config.yaml
n_layer: 8
d_model: 320
n_experts: 32
experts_per_token: 2
d_expert: 576
d_shared_expert: 0
activation: "squared_relu"
moe_layers: [0, 1, 2, 3, 4, 5, 6, 7]
router_score: "sigmoid"
normalize_top_k: true
routed_scale: 1.5
balance_loss: 0.000188
balance_bias: true
n_groups: 8
groups_per_token: 4
init_std_router: 0.0169
lr_router: 0.000593
vocab_size: 4096
norm: "rmsnorm"
norm_eps: 1e-06
tie_embeddings: false
optimizer: "soap_variant"
lr: 0.00268
beta1: 0.95
beta2: 0.95
grad_clip: 1.0
batch_tokens: 131072
seq_len: 1024
train_tokens: 932100000
steps: 7112
dataset: "wikipedia_en"
Below are experts of layer 5 (counted from 0) of a mixture-of-experts language model. Rows are named router (the router's row for the expert), up (a neuron's input weights, with its number), down (a neuron's output weights, with its number) and show model dimensions 192-255. Each number is 200 + 20 x the weight over its row's rms, rounded and kept within 0 to 999.
After each expert's rows: a language model's description of what the expert responds to; "comes before" lists some tokens at least twice as common just after its tokens as in all text. This comes from a sample of Wikipedia text that the model never trained on. Tokens count by the router's weight.

# expert 30
router,196,218,187,202,198,195,196,171,196,193,208,230,214,192,240,186,215,238,224,206,191,179,219,194,211,214,164,186,206,184,206,196,222,188,223,203,214,215,199,163,190,192,239,169,211,203,202,162,226,249,172,211,197,207,201,198,176,214,200,176,263,227,170,214
up0,209,199,217,195,204,194,188,190,221,217,191,205,196,179,202,215,204,206,214,223,186,207,193,179,182,251,206,217,190,209,166,182,216,196,203,204,209,213,193,183,209,213,224,174,179,210,174,204,193,198,173,189,184,207,182,172,203,203,214,185,166,228,186,208
down0,228,213,233,191,217,175,202,201,200,223,205,190,214,236,205,204,170,219,184,220,196,172,201,207,184,177,192,213,171,193,143,218,200,234,193,195,227,192,185,190,196,215,209,211,200,213,182,216,185,177,196,206,202,225,177,202,202,209,244,197,210,223,217,186
up1,221,217,214,188,201,197,215,172,216,176,222,206,199,234,211,161,218,220,193,182,179,174,195,178,181,196,213,180,181,200,220,217,202,168,197,212,214,217,168,177,200,180,215,247,225,203,201,225,219,205,166,199,215,218,176,198,196,213,226,239,204,189,201,221
down1,219,195,186,205,190,173,154,202,206,207,232,232,188,209,191,196,234,225,236,186,168,210,173,183,196,167,198,218,192,194,217,208,227,215,208,179,168,201,208,215,174,154,185,228,203,183,209,215,191,203,181,171,196,187,180,212,205,235,173,234,214,191,205,204
up2,180,222,221,191,187,200,237,208,208,216,209,199,195,216,187,209,222,215,222,224,197,194,173,217,208,229,152,190,204,202,182,178,211,226,167,239,195,204,184,169,174,222,185,229,224,196,215,205,227,191,188,167,200,209,236,230,209,216,219,212,245,219,194,193
down2,198,167,189,227,234,208,196,177,210,189,223,226,224,191,184,195,218,212,196,198,205,208,183,196,205,191,221,160,188,187,208,197,195,233,200,182,156,175,197,197,233,188,164,207,221,198,240,226,233,205,206,202,172,223,194,241,190,221,182,203,203,206,203,187
up3,210,218,190,183,193,175,197,195,215,184,176,196,192,220,198,184,168,195,212,202,180,203,168,208,195,207,214,197,156,192,189,212,197,182,199,213,146,208,220,253,215,218,195,201,211,213,199,181,203,199,181,189,176,227,185,200,164,205,175,196,210,200,209,205
down3,214,201,215,218,207,212,218,162,217,188,180,223,188,217,210,152,230,206,175,216,198,198,210,205,214,182,192,221,231,191,173,200,222,183,197,190,229,168,222,218,158,170,189,211,225,193,201,191,208,185,213,188,210,223,198,205,211,206,178,238,233,206,207,202
Description: Digit pieces in tables, dates, scores, coordinates and statistics, such as 1, 86, 24 in vote counts or incomes.
comes before: " | ", ".", "–", ",", "9", "8"

# expert 23
router,201,194,197,191,198,196,219,166,171,186,192,202,212,195,204,175,225,198,218,229,181,178,213,203,224,203,215,161,197,223,225,213,215,163,187,179,206,223,188,185,235,203,180,180,208,207,189,185,181,197,185,216,214,203,198,170,186,160,219,194,176,211,213,178
up0,212,186,171,243,170,200,191,207,206,209,167,208,224,185,168,222,196,187,178,216,218,192,178,217,200,195,210,144,195,186,190,214,203,234,222,233,194,221,182,189,207,172,197,233,202,210,231,202,205,188,198,184,208,211,154,233,179,222,201,235,206,181,212,209
down0,214,181,203,228,195,180,190,206,198,245,255,182,168,207,225,225,190,197,186,215,198,185,216,196,198,181,198,203,224,188,201,178,185,223,210,194,216,224,174,172,245,217,229,184,198,199,211,187,197,202,178,197,177,222,222,194,181,198,206,233,226,177,176,233
up1,207,199,201,212,216,213,177,193,206,131,212,243,202,226,228,213,159,178,198,211,239,202,187,212,206,192,221,196,181,216,224,230,187,176,221,266,201,199,207,232,224,175,225,190,172,198,180,186,194,190,215,215,153,180,196,204,191,221,205,190,180,200,204,176
down1,189,199,190,187,207,177,227,171,193,199,223,199,175,192,196,192,197,196,175,193,222,190,208,209,229,188,206,163,208,200,209,192,184,166,213,214,274,218,197,166,250,223,183,193,193,176,220,198,227,167,194,233,195,169,185,212,237,229,196,188,206,207,223,181
up2,203,214,206,199,191,191,174,164,173,218,178,202,197,225,177,180,227,197,195,218,173,189,202,206,190,203,196,193,169,226,207,224,187,197,214,196,207,171,201,222,203,226,185,220,186,190,174,206,204,150,195,199,175,180,191,229,181,181,195,217,207,217,211,158
down2,210,212,217,195,186,192,226,238,202,232,187,213,179,203,149,207,192,216,187,194,198,196,163,203,178,221,197,185,205,207,194,186,202,199,233,217,209,219,164,211,203,201,206,210,172,230,181,200,191,206,211,215,212,183,226,239,196,213,206,213,158,189,214,183
up3,224,177,221,182,182,229,213,187,220,195,223,226,195,198,172,187,194,180,211,207,221,214,187,223,207,209,259,200,195,208,217,187,172,225,225,181,195,192,196,192,212,226,155,170,153,197,205,205,200,213,196,216,204,192,192,195,198,177,177,216,211,244,170,205
down3,186,210,188,204,182,186,241,204,208,200,189,243,187,204,170,194,195,201,202,207,190,188,223,198,209,214,168,222,196,174,171,231,177,193,218,185,203,201,198,202,174,179,149,149,157,171,211,188,185,217,194,169,202,188,198,205,210,198,203,186,171,154,232,192
Description: Opening parentheses, quotation marks, dollar signs and equals in math, plus prefixes un, con, dis, trans, pre.
comes before: "1", "2", "\\", "f", "c", "p"

# expert 10
router,219,223,211,178,188,204,216,185,184,174,190,234,199,192,240,201,186,225,200,223,171,198,179,203,225,201,200,204,162,194,237,208,251,210,186,211,222,225,201,183,200,208,193,186,237,207,158,208,210,217,208,208,199,219,178,199,209,187,240,217,177,215,203,165
up0,207,178,199,200,218,158,198,208,188,163,229,220,181,210,235,231,190,218,202,227,216,215,196,201,205,209,210,206,223,207,188,178,175,194,220,154,220,234,219,188,186,202,203,197,204,231,178,190,184,193,227,225,174,202,206,190,170,174,230,187,213,200,161,201
down0,194,215,223,192,203,213,176,194,201,196,209,270,205,216,180,237,204,197,216,181,231,189,204,173,165,193,196,171,206,198,201,192,179,180,208,224,233,219,195,199,217,192,184,231,190,184,171,233,239,179,188,214,197,171,222,208,213,190,207,166,173,190,191,204
up1,215,189,179,215,203,197,194,224,235,167,202,200,199,207,226,191,164,227,204,188,212,190,163,210,237,206,166,220,188,192,228,194,237,190,186,221,175,220,185,211,198,229,219,209,201,204,169,170,230,190,164,190,170,186,182,180,187,174,198,208,189,195,199,168
down1,229,163,205,184,197,191,201,189,145,186,197,188,222,186,221,209,197,220,208,187,213,207,194,197,215,229,160,199,205,204,236,204,210,183,226,192,203,205,187,175,211,172,215,228,179,186,179,187,199,188,253,232,190,218,191,215,202,210,199,221,212,196,190,234
up2,217,162,203,248,160,206,173,209,235,190,237,243,216,210,176,179,205,198,211,199,192,190,205,178,195,205,228,203,209,204,205,171,205,215,206,238,220,223,183,193,209,212,210,232,203,209,212,187,252,160,201,188,225,225,214,213,199,200,180,190,207,184,210,202
down2,221,191,205,178,188,203,205,214,197,188,205,241,186,208,195,186,168,157,190,226,169,198,178,203,188,184,226,218,178,224,176,218,185,204,213,208,195,192,188,202,200,195,207,182,190,195,196,180,239,215,196,204,184,181,172,221,242,185,174,208,188,225,197,195
up3,197,165,210,242,189,204,219,204,176,169,195,218,223,220,186,238,200,167,197,198,191,216,203,191,197,176,220,193,215,201,211,178,206,209,198,232,175,189,194,175,197,197,190,163,219,218,174,217,213,216,171,197,182,205,176,184,194,221,223,181,186,176,224,207
down3,179,169,228,206,181,222,209,200,210,191,214,185,205,172,182,215,212,176,229,183,207,205,207,193,195,156,170,179,187,204,205,226,215,214,184,201,205,209,183,167,214,178,209,182,195,223,180,190,196,233,162,230,158,168,182,227,194,220,230,200,211,210,203,226
Description: Pipe separators and spaces in data tables before numbers, plus month names and prepositions before dates, such as 6 September 2022.
comes before: "1", "2", "0", "3", "4", "5"

# expert 7
router,204,209,172,187,226,188,198,214,205,195,203,228,225,175,202,183,214,225,221,216,211,194,244,228,202,240,189,183,171,206,207,203,205,182,131,179,197,185,222,179,225,226,258,199,227,213,189,180,209,195,200,213,207,214,202,206,203,177,205,234,231,207,198,195
up0,226,210,210,201,161,179,201,188,197,166,212,241,189,187,227,171,183,188,224,220,165,236,218,198,188,195,178,191,216,229,218,214,198,200,184,205,214,200,233,205,225,181,255,209,202,196,160,198,210,217,249,218,210,179,182,219,213,172,225,214,178,185,208,195
down0,220,213,191,208,206,165,195,202,175,188,162,191,160,208,199,213,231,197,225,216,194,218,208,194,195,207,202,232,210,199,175,198,184,183,215,190,201,197,173,214,183,184,200,202,212,182,187,175,229,181,202,227,225,210,187,198,189,222,218,212,178,219,202,223
up1,156,229,188,205,214,222,196,223,200,172,179,197,199,198,162,196,189,224,187,190,213,175,198,180,234,205,191,185,222,180,193,203,171,200,157,164,207,194,209,199,200,198,190,185,214,206,212,178,205,172,211,216,150,197,217,193,222,206,198,237,187,232,206,158
down1,201,188,181,197,177,194,219,224,186,195,206,198,156,241,160,201,198,229,192,200,209,213,169,204,195,200,165,165,211,216,199,191,233,182,159,219,199,172,172,209,177,186,205,196,162,174,207,252,194,228,219,192,191,194,231,194,214,201,201,203,185,190,218,224
up2,210,202,212,220,220,229,179,191,167,180,190,214,225,181,183,183,232,184,212,195,225,220,202,233,177,226,221,155,185,209,237,220,208,216,175,205,187,193,209,219,181,187,211,224,210,196,171,179,208,210,221,189,200,202,212,187,205,205,168,213,200,210,218,197
down2,211,196,202,200,195,194,194,203,203,179,203,216,207,225,187,196,204,190,209,198,221,240,187,202,209,208,208,205,210,216,198,191,169,229,176,207,180,159,205,206,182,168,225,196,207,183,148,173,227,219,214,183,207,231,170,201,230,200,191,213,172,203,189,157
up3,197,210,188,176,189,180,240,191,176,206,206,187,178,199,187,223,227,184,216,189,198,232,197,181,189,235,159,198,201,212,221,209,163,191,205,234,232,204,187,175,221,225,195,205,218,186,195,190,179,224,203,191,184,213,204,194,199,170,186,203,203,210,220,176
down3,191,139,171,224,199,208,157,174,183,175,204,226,173,216,217,212,218,191,175,175,189,181,242,211,167,259,198,187,228,250,188,224,169,213,193,171,220,208,191,174,212,195,221,215,209,221,191,206,224,215,194,193,197,190,166,186,197,214,231,150,237,179,206,193
Description: Sentence-final periods, especially before paragraph breaks, and capital letters inside acronyms such as FARC, FSH, TNF, CEO.
comes before: "\n\n", " The", "\n", " He", "S", " "

# expert 15
router,193,161,154,188,206,204,233,177,217,186,207,232,217,193,213,179,214,203,173,170,200,183,223,210,210,198,217,196,184,175,230,195,224,214,198,205,197,194,229,195,212,226,202,213,199,226,195,164,201,206,178,204,221,195,196,235,167,217,159,195,196,202,192,197
up0,224,208,199,212,223,209,173,196,203,193,217,206,204,207,238,199,178,196,200,187,193,194,203,187,200,231,175,218,190,194,224,169,216,226,192,186,159,177,210,165,222,174,223,182,192,239,207,203,216,190,157,180,221,200,195,201,198,198,200,199,229,238,203,166
down0,205,211,234,201,237,187,203,196,183,218,188,204,222,196,203,172,196,190,197,228,228,168,200,208,219,153,217,149,206,183,201,201,196,196,194,204,204,191,214,219,174,190,185,202,181,204,206,174,221,165,201,197,189,229,200,187,190,241,187,206,199,225,198,232
up1,220,204,184,222,207,224,186,200,195,208,232,195,203,224,229,192,205,251,236,199,193,197,225,202,218,197,216,189,184,199,194,167,189,219,198,193,165,219,234,210,210,197,202,214,204,197,208,220,225,206,228,190,239,187,204,197,208,200,197,180,245,201,202,152
down1,170,200,212,189,176,195,180,203,198,209,212,216,158,204,199,229,203,213,203,199,214,189,227,252,155,230,213,191,205,226,212,197,188,232,172,198,186,208,179,164,203,209,189,175,192,214,178,204,220,213,199,176,196,202,205,210,210,178,179,199,210,178,212,244
up2,165,243,176,186,185,168,163,186,246,203,206,237,202,177,196,203,183,182,176,174,197,228,200,210,215,226,211,229,191,167,210,167,210,208,210,198,182,181,212,163,246,194,222,193,206,214,198,180,199,195,207,171,207,222,159,181,165,191,200,210,179,216,219,193
down2,205,194,194,189,201,169,183,189,211,204,200,223,208,186,193,188,179,215,217,191,239,132,201,155,209,212,195,195,229,205,182,184,185,212,220,188,189,206,227,178,228,212,195,180,195,195,200,198,197,224,193,192,257,205,190,201,192,230,230,227,244,244,183,204
up3,217,185,212,228,173,219,224,194,219,198,195,179,179,178,218,216,216,215,214,202,169,185,219,222,213,182,224,213,176,180,202,186,160,188,172,180,202,193,199,225,232,159,204,200,205,167,187,189,217,223,209,198,205,167,172,220,253,214,156,198,181,179,202,216
down3,214,241,201,174,217,201,191,202,181,191,225,206,223,199,199,180,232,198,185,220,186,200,190,193,175,206,218,175,256,205,232,202,202,216,184,215,206,199,205,167,210,203,205,164,217,181,165,210,206,175,224,188,184,187,232,226,178,179,197,219,222,214,211,157
Description: Paragraph breaks and == heading markers starting wiki sections, plus words beginning with L or l, such as Life, lists, lbs.
comes before: "==", "===", "The", "\n\n", "=", "\n"

# expert 18
router,205,193,227,215,229,164,182,202,203,167,138,205,226,192,206,170,216,194,185,221,184,200,178,216,217,184,185,202,185,159,206,163,206,192,149,217,189,186,199,198,212,208,224,188,200,213,194,208,190,174,190,221,153,207,190,183,186,191,194,202,222,236,172,253
up0,182,174,176,212,225,188,163,191,201,181,190,190,198,211,200,216,195,192,225,205,211,207,229,171,213,232,181,230,211,249,220,191,146,164,230,237,254,216,238,209,171,170,201,185,201,216,207,205,259,210,191,194,189,212,213,212,196,237,223,168,205,240,196,209
down0,190,191,196,186,160,208,201,211,217,209,196,224,178,201,211,250,174,205,213,241,161,176,232,195,178,208,212,215,247,209,184,209,219,212,225,204,200,198,181,154,225,206,214,181,191,183,237,175,189,221,217,200,207,193,184,181,200,173,209,203,214,222,203,170
up1,200,194,201,215,193,209,171,239,183,221,198,171,185,213,196,210,195,213,173,197,150,220,221,197,196,178,150,210,180,211,227,230,206,192,204,163,229,225,204,223,197,252,205,203,208,215,168,198,190,190,189,211,154,206,190,211,195,216,186,204,202,213,206,185
down1,204,250,216,210,202,244,185,170,213,217,175,227,222,173,203,211,177,212,183,193,189,244,219,185,197,187,196,167,187,205,177,223,190,232,182,195,200,210,188,203,201,145,184,186,222,191,222,175,206,201,212,184,201,192,213,171,175,171,175,182,184,223,217,194
up2,221,200,180,131,177,193,208,198,180,201,210,199,238,189,212,226,205,222,187,207,192,234,194,210,204,184,185,159,173,198,207,178,165,221,194,203,164,207,196,221,204,215,217,179,216,198,221,209,200,212,174,195,200,223,195,207,227,185,188,204,178,208,198,215
down2,215,211,186,201,225,194,166,212,187,213,139,132,176,176,184,210,217,197,206,217,214,194,183,193,178,208,199,185,207,197,200,181,190,211,204,189,211,223,191,221,182,210,179,195,204,160,190,159,203,195,193,140,195,188,225,222,202,194,230,196,194,209,230,197
up3,173,158,214,226,217,215,167,194,203,202,177,186,200,195,203,217,189,173,218,188,192,212,149,232,261,214,231,168,178,190,226,197,208,222,194,221,164,172,160,186,213,219,170,184,205,186,215,189,198,177,219,213,156,180,191,193,181,188,173,204,177,188,189,196
down3,168,216,193,178,231,175,226,176,235,237,188,195,206,149,216,214,197,223,231,182,173,204,164,192,196,183,169,234,196,186,208,207,221,217,158,188,223,189,231,195,210,201,225,172,211,183,179,198,212,188,184,183,217,196,198,208,210,193,162,203,147,218,191,198
Description: Verbs and nouns reporting sports events and careers, such as points, played, won, held, singles, record, was.
comes before: ".", " to", " in", " in the", " on", " and"

# expert 6
router,211,206,237,215,209,241,197,172,171,193,204,232,211,187,222,181,219,195,184,274,215,209,223,234,218,201,208,164,180,212,233,171,227,171,184,225,192,194,215,189,207,206,199,192,235,208,206,194,233,257,207,204,232,215,195,223,186,172,229,197,260,199,194,212
up0,195,176,222,226,215,191,211,209,153,203,201,210,183,188,235,187,195,204,197,190,209,204,234,179,182,193,215,164,204,209,200,226,176,205,198,186,179,190,193,205,208,172,184,168,204,193,234,181,251,183,214,174,216,179,211,231,206,175,207,240,221,182,224,193
down0,205,216,188,202,199,224,219,179,214,202,214,188,187,190,197,213,237,215,210,183,217,197,217,215,215,227,193,180,238,221,189,166,171,217,207,213,223,142,206,169,224,228,204,232,229,169,189,183,211,214,187,197,218,206,217,185,206,230,242,214,214,201,175,197
up1,203,185,212,165,188,178,210,179,180,159,198,225,199,168,174,159,202,212,267,219,186,211,185,209,193,181,216,156,198,191,181,213,188,194,208,193,200,170,191,196,198,220,216,199,177,180,234,222,224,176,237,193,205,211,203,195,189,202,197,187,173,169,200,206
down1,186,184,189,230,183,223,208,180,212,205,178,165,211,210,210,186,223,187,206,198,209,198,258,206,193,225,198,202,198,201,204,182,160,225,221,201,210,216,214,173,229,211,187,213,206,217,230,185,198,217,196,247,191,196,226,205,218,186,187,176,184,226,225,201
up2,194,211,245,186,200,177,171,197,219,176,196,179,194,174,205,190,184,210,241,198,216,190,260,186,168,189,210,172,202,217,209,231,189,196,205,168,198,214,216,229,180,200,216,158,216,179,171,154,192,225,210,214,227,196,202,183,198,206,189,227,215,209,225,178
down2,221,210,228,190,196,203,191,209,229,186,219,186,229,195,236,189,206,241,193,233,207,193,189,178,220,190,177,171,200,183,197,219,210,201,218,229,169,196,219,194,211,181,205,201,219,184,203,197,183,215,205,223,196,241,204,214,206,219,220,228,198,192,240,200
up3,170,192,222,212,194,207,210,213,216,212,186,221,231,191,184,156,201,204,231,195,196,215,211,182,189,214,174,221,160,192,233,170,214,215,219,203,215,196,182,202,214,178,194,193,200,210,217,214,170,197,182,189,175,217,220,204,196,194,216,182,219,188,197,202
down3,161,198,215,191,172,210,171,218,225,201,220,185,172,222,170,254,221,203,204,192,195,193,207,217,220,203,219,187,191,182,214,154,161,213,208,176,197,215,170,178,204,225,194,202,217,197,200,239,191,192,203,186,221,192,234,186,197,231,180,202,222,176,226,185
Description: Line breaks ending table rows and list items, plus R/r and consonant-r pieces like Pr, Br, Gr, as in Grand Rapids.
comes before: "| ", "-", "|", "- ", "|  |", "  -"

# expert 24
router,190,188,260,213,204,180,199,208,178,206,190,234,231,180,181,184,205,213,204,197,188,212,200,195,221,228,194,174,188,178,207,194,171,193,199,188,203,183,223,183,210,213,235,190,203,241,194,201,205,180,198,218,203,207,175,210,182,206,195,217,231,240,191,250
up0,169,200,211,210,203,219,244,246,212,211,228,195,217,213,168,201,183,176,194,215,185,215,209,189,222,213,221,199,172,213,204,203,195,201,199,192,207,162,182,196,220,241,166,198,222,219,183,197,180,179,166,217,208,167,169,221,206,214,150,198,183,195,169,190
down0,214,181,216,178,177,218,194,173,206,221,212,183,203,194,159,249,224,201,224,174,201,181,219,196,191,218,205,177,191,249,212,213,217,157,203,227,219,198,183,227,200,167,230,212,206,226,205,202,186,184,187,160,219,189,192,181,205,188,194,206,239,208,192,186
up1,206,206,227,188,223,217,216,189,226,208,212,197,140,162,219,168,187,197,211,167,213,189,208,196,195,205,183,208,207,190,183,190,177,208,219,229,230,189,198,202,208,187,209,180,204,244,181,204,195,228,202,198,179,203,191,228,219,191,207,205,271,208,209,224
down1,209,191,231,198,210,210,218,218,186,186,244,247,205,218,190,215,225,199,159,212,196,206,194,187,202,177,204,169,205,182,186,160,251,215,225,187,192,193,210,233,212,170,187,173,237,191,229,201,229,198,233,186,221,200,189,210,218,194,203,216,184,210,193,224
up2,214,202,203,184,244,178,206,171,180,175,184,203,176,219,186,193,206,185,192,187,208,214,186,170,230,183,226,201,202,218,171,203,217,144,251,208,221,199,227,200,208,190,226,192,172,209,209,206,222,182,177,193,222,226,160,226,198,178,207,194,192,204,187,213
down2,187,190,204,212,177,174,189,213,242,219,165,204,170,202,164,202,198,202,202,188,195,189,182,168,189,223,226,197,213,210,190,196,222,203,196,207,198,180,175,203,172,176,213,188,221,190,227,210,172,201,207,214,187,164,144,173,162,221,196,230,203,167,168,165
up3,203,228,220,174,172,203,206,163,183,216,222,174,212,190,194,218,172,188,190,207,194,178,197,153,228,247,209,226,204,221,205,190,196,166,207,193,223,162,198,237,191,193,234,198,224,199,198,181,185,176,183,221,203,228,227,213,151,159,200,212,198,213,200,224
down3,228,225,238,224,208,216,206,241,222,193,202,218,198,184,195,185,217,204,222,189,169,191,204,182,185,171,226,170,214,189,230,196,180,247,207,224,190,166,216,182,205,167,184,245,186,196,166,204,201,194,225,232,227,216,178,231,246,207,176,193,193,217,205,194
Description: Suffixes completing abstract or agent nouns, like -ent, -ation, -ment, -ject, and whole words such as Act, design, law.
comes before: " of", ".", " and", " of the", ",", " in"

# expert 1
router,218,200,234,164,184,196,195,210,184,210,200,182,200,169,218,171,207,204,199,228,191,221,230,165,231,214,184,198,192,161,213,196,199,218,189,180,187,210,212,185,191,205,228,184,211,220,170,206,197,225,161,197,157,202,210,236,179,199,186,233,216,238,197,211
up0,206,175,174,193,175,193,243,250,233,202,204,178,198,237,186,174,245,226,202,216,215,191,183,192,203,220,202,195,186,186,213,187,177,151,133,157,208,209,219,191,184,191,215,173,181,197,191,217,206,228,241,170,220,196,216,189,205,193,212,187,180,198,188,239
down0,175,216,224,213,211,171,191,204,211,221,229,223,198,232,197,173,207,186,212,205,203,221,194,231,213,212,226,195,177,223,174,233,175,184,174,172,206,170,199,224,172,179,236,203,217,169,195,191,203,197,215,194,239,231,215,169,192,179,227,181,232,185,195,203
up1,199,205,196,218,201,213,184,209,208,195,196,162,213,159,188,174,241,223,188,209,211,195,210,217,196,187,170,159,230,205,204,181,204,226,225,154,189,231,190,202,232,213,219,189,175,210,186,200,201,222,200,210,191,200,197,225,213,221,173,192,214,218,238,182
down1,217,201,197,215,232,204,199,249,225,228,195,203,144,227,174,155,232,220,219,209,220,247,221,177,159,215,201,183,204,204,190,171,165,167,194,197,207,210,173,175,197,206,222,208,231,215,192,192,215,206,180,188,183,207,217,212,223,203,195,211,185,176,203,187
up2,201,193,188,176,190,215,212,182,173,206,184,184,174,205,201,221,176,217,202,213,179,190,210,212,202,209,210,176,206,220,218,255,211,228,211,171,211,209,201,184,196,211,194,184,223,207,187,204,216,216,244,175,173,168,200,212,200,175,196,160,212,192,204,218
down2,199,185,171,204,200,189,220,193,185,175,188,153,214,192,194,212,186,205,167,225,210,193,169,221,210,207,222,200,185,211,171,204,201,158,199,213,180,184,198,199,211,234,241,196,174,202,208,152,187,181,195,158,228,223,200,212,236,192,204,224,177,216,215,194
up3,263,183,236,221,203,203,200,213,205,196,185,184,174,222,219,200,193,198,222,209,181,201,225,183,219,189,191,194,221,220,189,207,217,178,203,237,223,190,198,207,213,217,186,174,198,225,215,149,184,210,186,223,221,180,218,207,173,189,220,231,183,183,232,192
down3,235,193,218,225,216,200,221,195,176,176,194,190,207,224,235,197,189,205,189,206,148,218,175,177,204,202,194,182,198,155,226,198,181,204,205,193,217,204,220,211,161,189,195,191,226,211,208,199,167,174,172,207,205,227,216,186,164,198,174,207,220,186,178,215
Description: Place and institution names or their final pieces, such as London, India, Thail-and, Manil-a, Kurd-istan, University, Festival.
comes before: ".", ",", "\n", ")", " and", " |"

# expert 8
router,208,185,215,191,200,220,164,182,178,205,178,192,206,200,225,180,184,204,218,198,210,248,243,237,192,219,202,185,177,200,247,201,179,209,172,200,215,223,188,198,209,191,162,178,193,200,185,227,205,216,198,204,188,242,228,196,210,157,230,203,209,206,214,178
up0,225,210,197,209,191,195,192,183,196,210,210,196,229,171,228,236,211,231,172,222,201,203,197,205,193,217,254,178,187,164,224,161,201,191,192,189,191,181,223,190,185,205,178,194,210,223,193,245,193,159,220,230,163,214,234,232,199,169,186,223,180,216,219,192
down0,190,210,183,205,202,219,217,181,228,195,210,223,204,220,203,198,182,199,216,221,197,220,178,195,208,179,151,225,204,177,172,184,210,220,181,220,200,244,207,179,220,185,206,181,202,179,181,178,186,139,200,241,178,188,196,203,201,232,181,217,215,200,197,199
up1,196,187,250,231,161,208,181,191,215,226,188,194,189,213,182,195,208,221,220,195,222,187,251,214,176,179,216,196,227,203,224,175,204,223,220,182,208,208,201,214,215,210,213,197,222,229,211,188,207,208,196,198,191,175,149,198,172,207,200,161,193,209,203,156
down1,201,239,212,199,231,209,167,202,186,189,224,226,190,228,181,202,185,181,195,212,199,216,240,179,221,218,203,203,210,168,225,217,203,186,216,221,230,165,218,177,208,178,213,208,189,195,223,192,203,208,249,206,178,169,189,222,194,199,199,220,234,213,211,204
up2,221,184,179,172,217,216,213,184,207,200,167,232,191,212,203,181,229,230,216,191,213,190,180,195,202,205,224,209,219,245,248,196,215,219,186,214,238,163,224,176,219,199,183,164,188,224,192,207,209,208,168,208,227,197,212,190,201,198,180,184,181,231,198,163
down2,213,186,189,202,210,206,144,180,188,230,190,194,223,210,221,176,184,225,204,212,185,214,239,221,170,192,188,203,210,205,194,204,183,210,202,197,234,189,210,220,204,205,199,211,192,186,215,188,218,213,153,225,181,206,188,149,210,181,190,198,206,217,172,189
up3,211,241,199,189,230,200,213,220,169,206,167,198,150,207,202,226,203,198,216,241,234,203,189,223,202,205,177,221,205,204,193,171,204,222,191,218,200,202,200,187,219,201,155,207,190,197,218,168,221,182,202,183,207,241,173,224,192,173,168,202,216,188,197,196
down3,202,207,197,178,181,190,201,206,213,174,209,184,207,240,177,203,187,183,224,203,194,200,183,221,201,212,206,198,240,189,180,216,177,210,234,187,153,198,196,196,199,188,162,212,172,194,206,207,236,189,159,196,175,226,202,223,243,198,201,191,244,209,263,217
Description: Pipe separators between table cells in sports stats and lists, plus semicolons, commas, hyphens and line breaks ending list items.
comes before: "\n", "\n\n", " Al", " H", " P", " x"

# expert 11
router,194,198,174,189,208,208,230,216,215,205,193,215,218,185,266,193,222,213,201,204,197,241,238,226,191,182,192,223,204,187,212,207,219,227,174,207,154,196,191,201,212,214,228,202,189,206,163,215,218,203,220,228,219,209,214,194,208,199,229,200,175,207,202,196
up0,194,233,222,204,164,228,181,210,223,186,205,215,212,197,175,208,194,208,209,216,193,210,182,183,193,182,231,209,186,209,202,185,208,183,221,202,176,196,197,208,202,205,221,240,214,237,204,202,165,193,209,199,169,199,220,224,185,172,237,171,181,185,218,205
down0,246,194,215,213,239,177,170,231,226,191,216,189,225,184,161,204,209,218,232,217,191,162,193,193,176,187,189,206,199,201,206,206,220,211,180,187,213,210,201,192,209,217,169,237,216,204,184,256,166,176,211,212,191,178,181,199,184,195,192,174,178,191,210,202
up1,224,210,200,178,194,205,180,214,184,198,201,185,231,237,194,200,195,225,186,206,174,213,196,194,211,224,188,202,207,220,186,205,211,227,220,227,202,194,182,215,194,145,175,201,220,212,188,225,195,157,179,208,181,178,168,200,209,203,238,210,212,223,201,166
down1,211,219,212,195,212,175,167,226,179,189,208,209,244,188,178,214,212,230,201,190,201,233,191,203,207,187,242,201,226,173,211,189,206,248,200,217,157,184,175,241,197,181,174,219,223,208,212,220,186,194,215,197,230,185,194,198,199,211,217,174,213,238,211,131
up2,187,208,210,195,218,167,228,169,244,170,202,154,171,208,217,182,224,212,208,184,195,237,210,227,183,190,207,152,174,186,203,241,219,214,229,176,195,179,183,164,191,229,205,201,170,259,197,171,183,164,221,209,181,211,192,220,179,208,185,169,196,191,213,183
down2,214,243,207,199,191,203,232,182,186,198,231,185,210,157,194,229,218,202,196,203,200,176,228,171,212,186,221,178,178,179,186,200,183,152,202,195,158,185,241,201,212,171,205,177,226,195,180,179,177,206,181,182,166,214,227,171,165,189,165,202,224,191,182,228
up3,185,206,204,216,203,221,204,207,185,196,236,236,201,174,203,199,207,199,211,184,212,193,207,228,166,203,210,228,225,182,175,224,197,203,203,231,211,172,182,199,196,198,165,183,236,176,224,214,225,190,183,200,176,212,203,195,196,191,201,187,203,223,183,203
down3,208,233,186,208,190,237,201,192,189,177,200,190,194,206,209,220,219,198,196,219,182,189,203,183,205,180,211,201,167,164,193,231,172,195,195,174,198,233,196,183,194,213,144,204,177,179,181,230,210,178,217,157,229,181,185,226,213,233,227,188,171,234,181,237
Description: Nationality and league words like French, Chinese, British, American, Cup, plus year-ending digits (019, 978) in sports tables and dates.
comes before: " | ", " |", "–", "; ", ")", " League"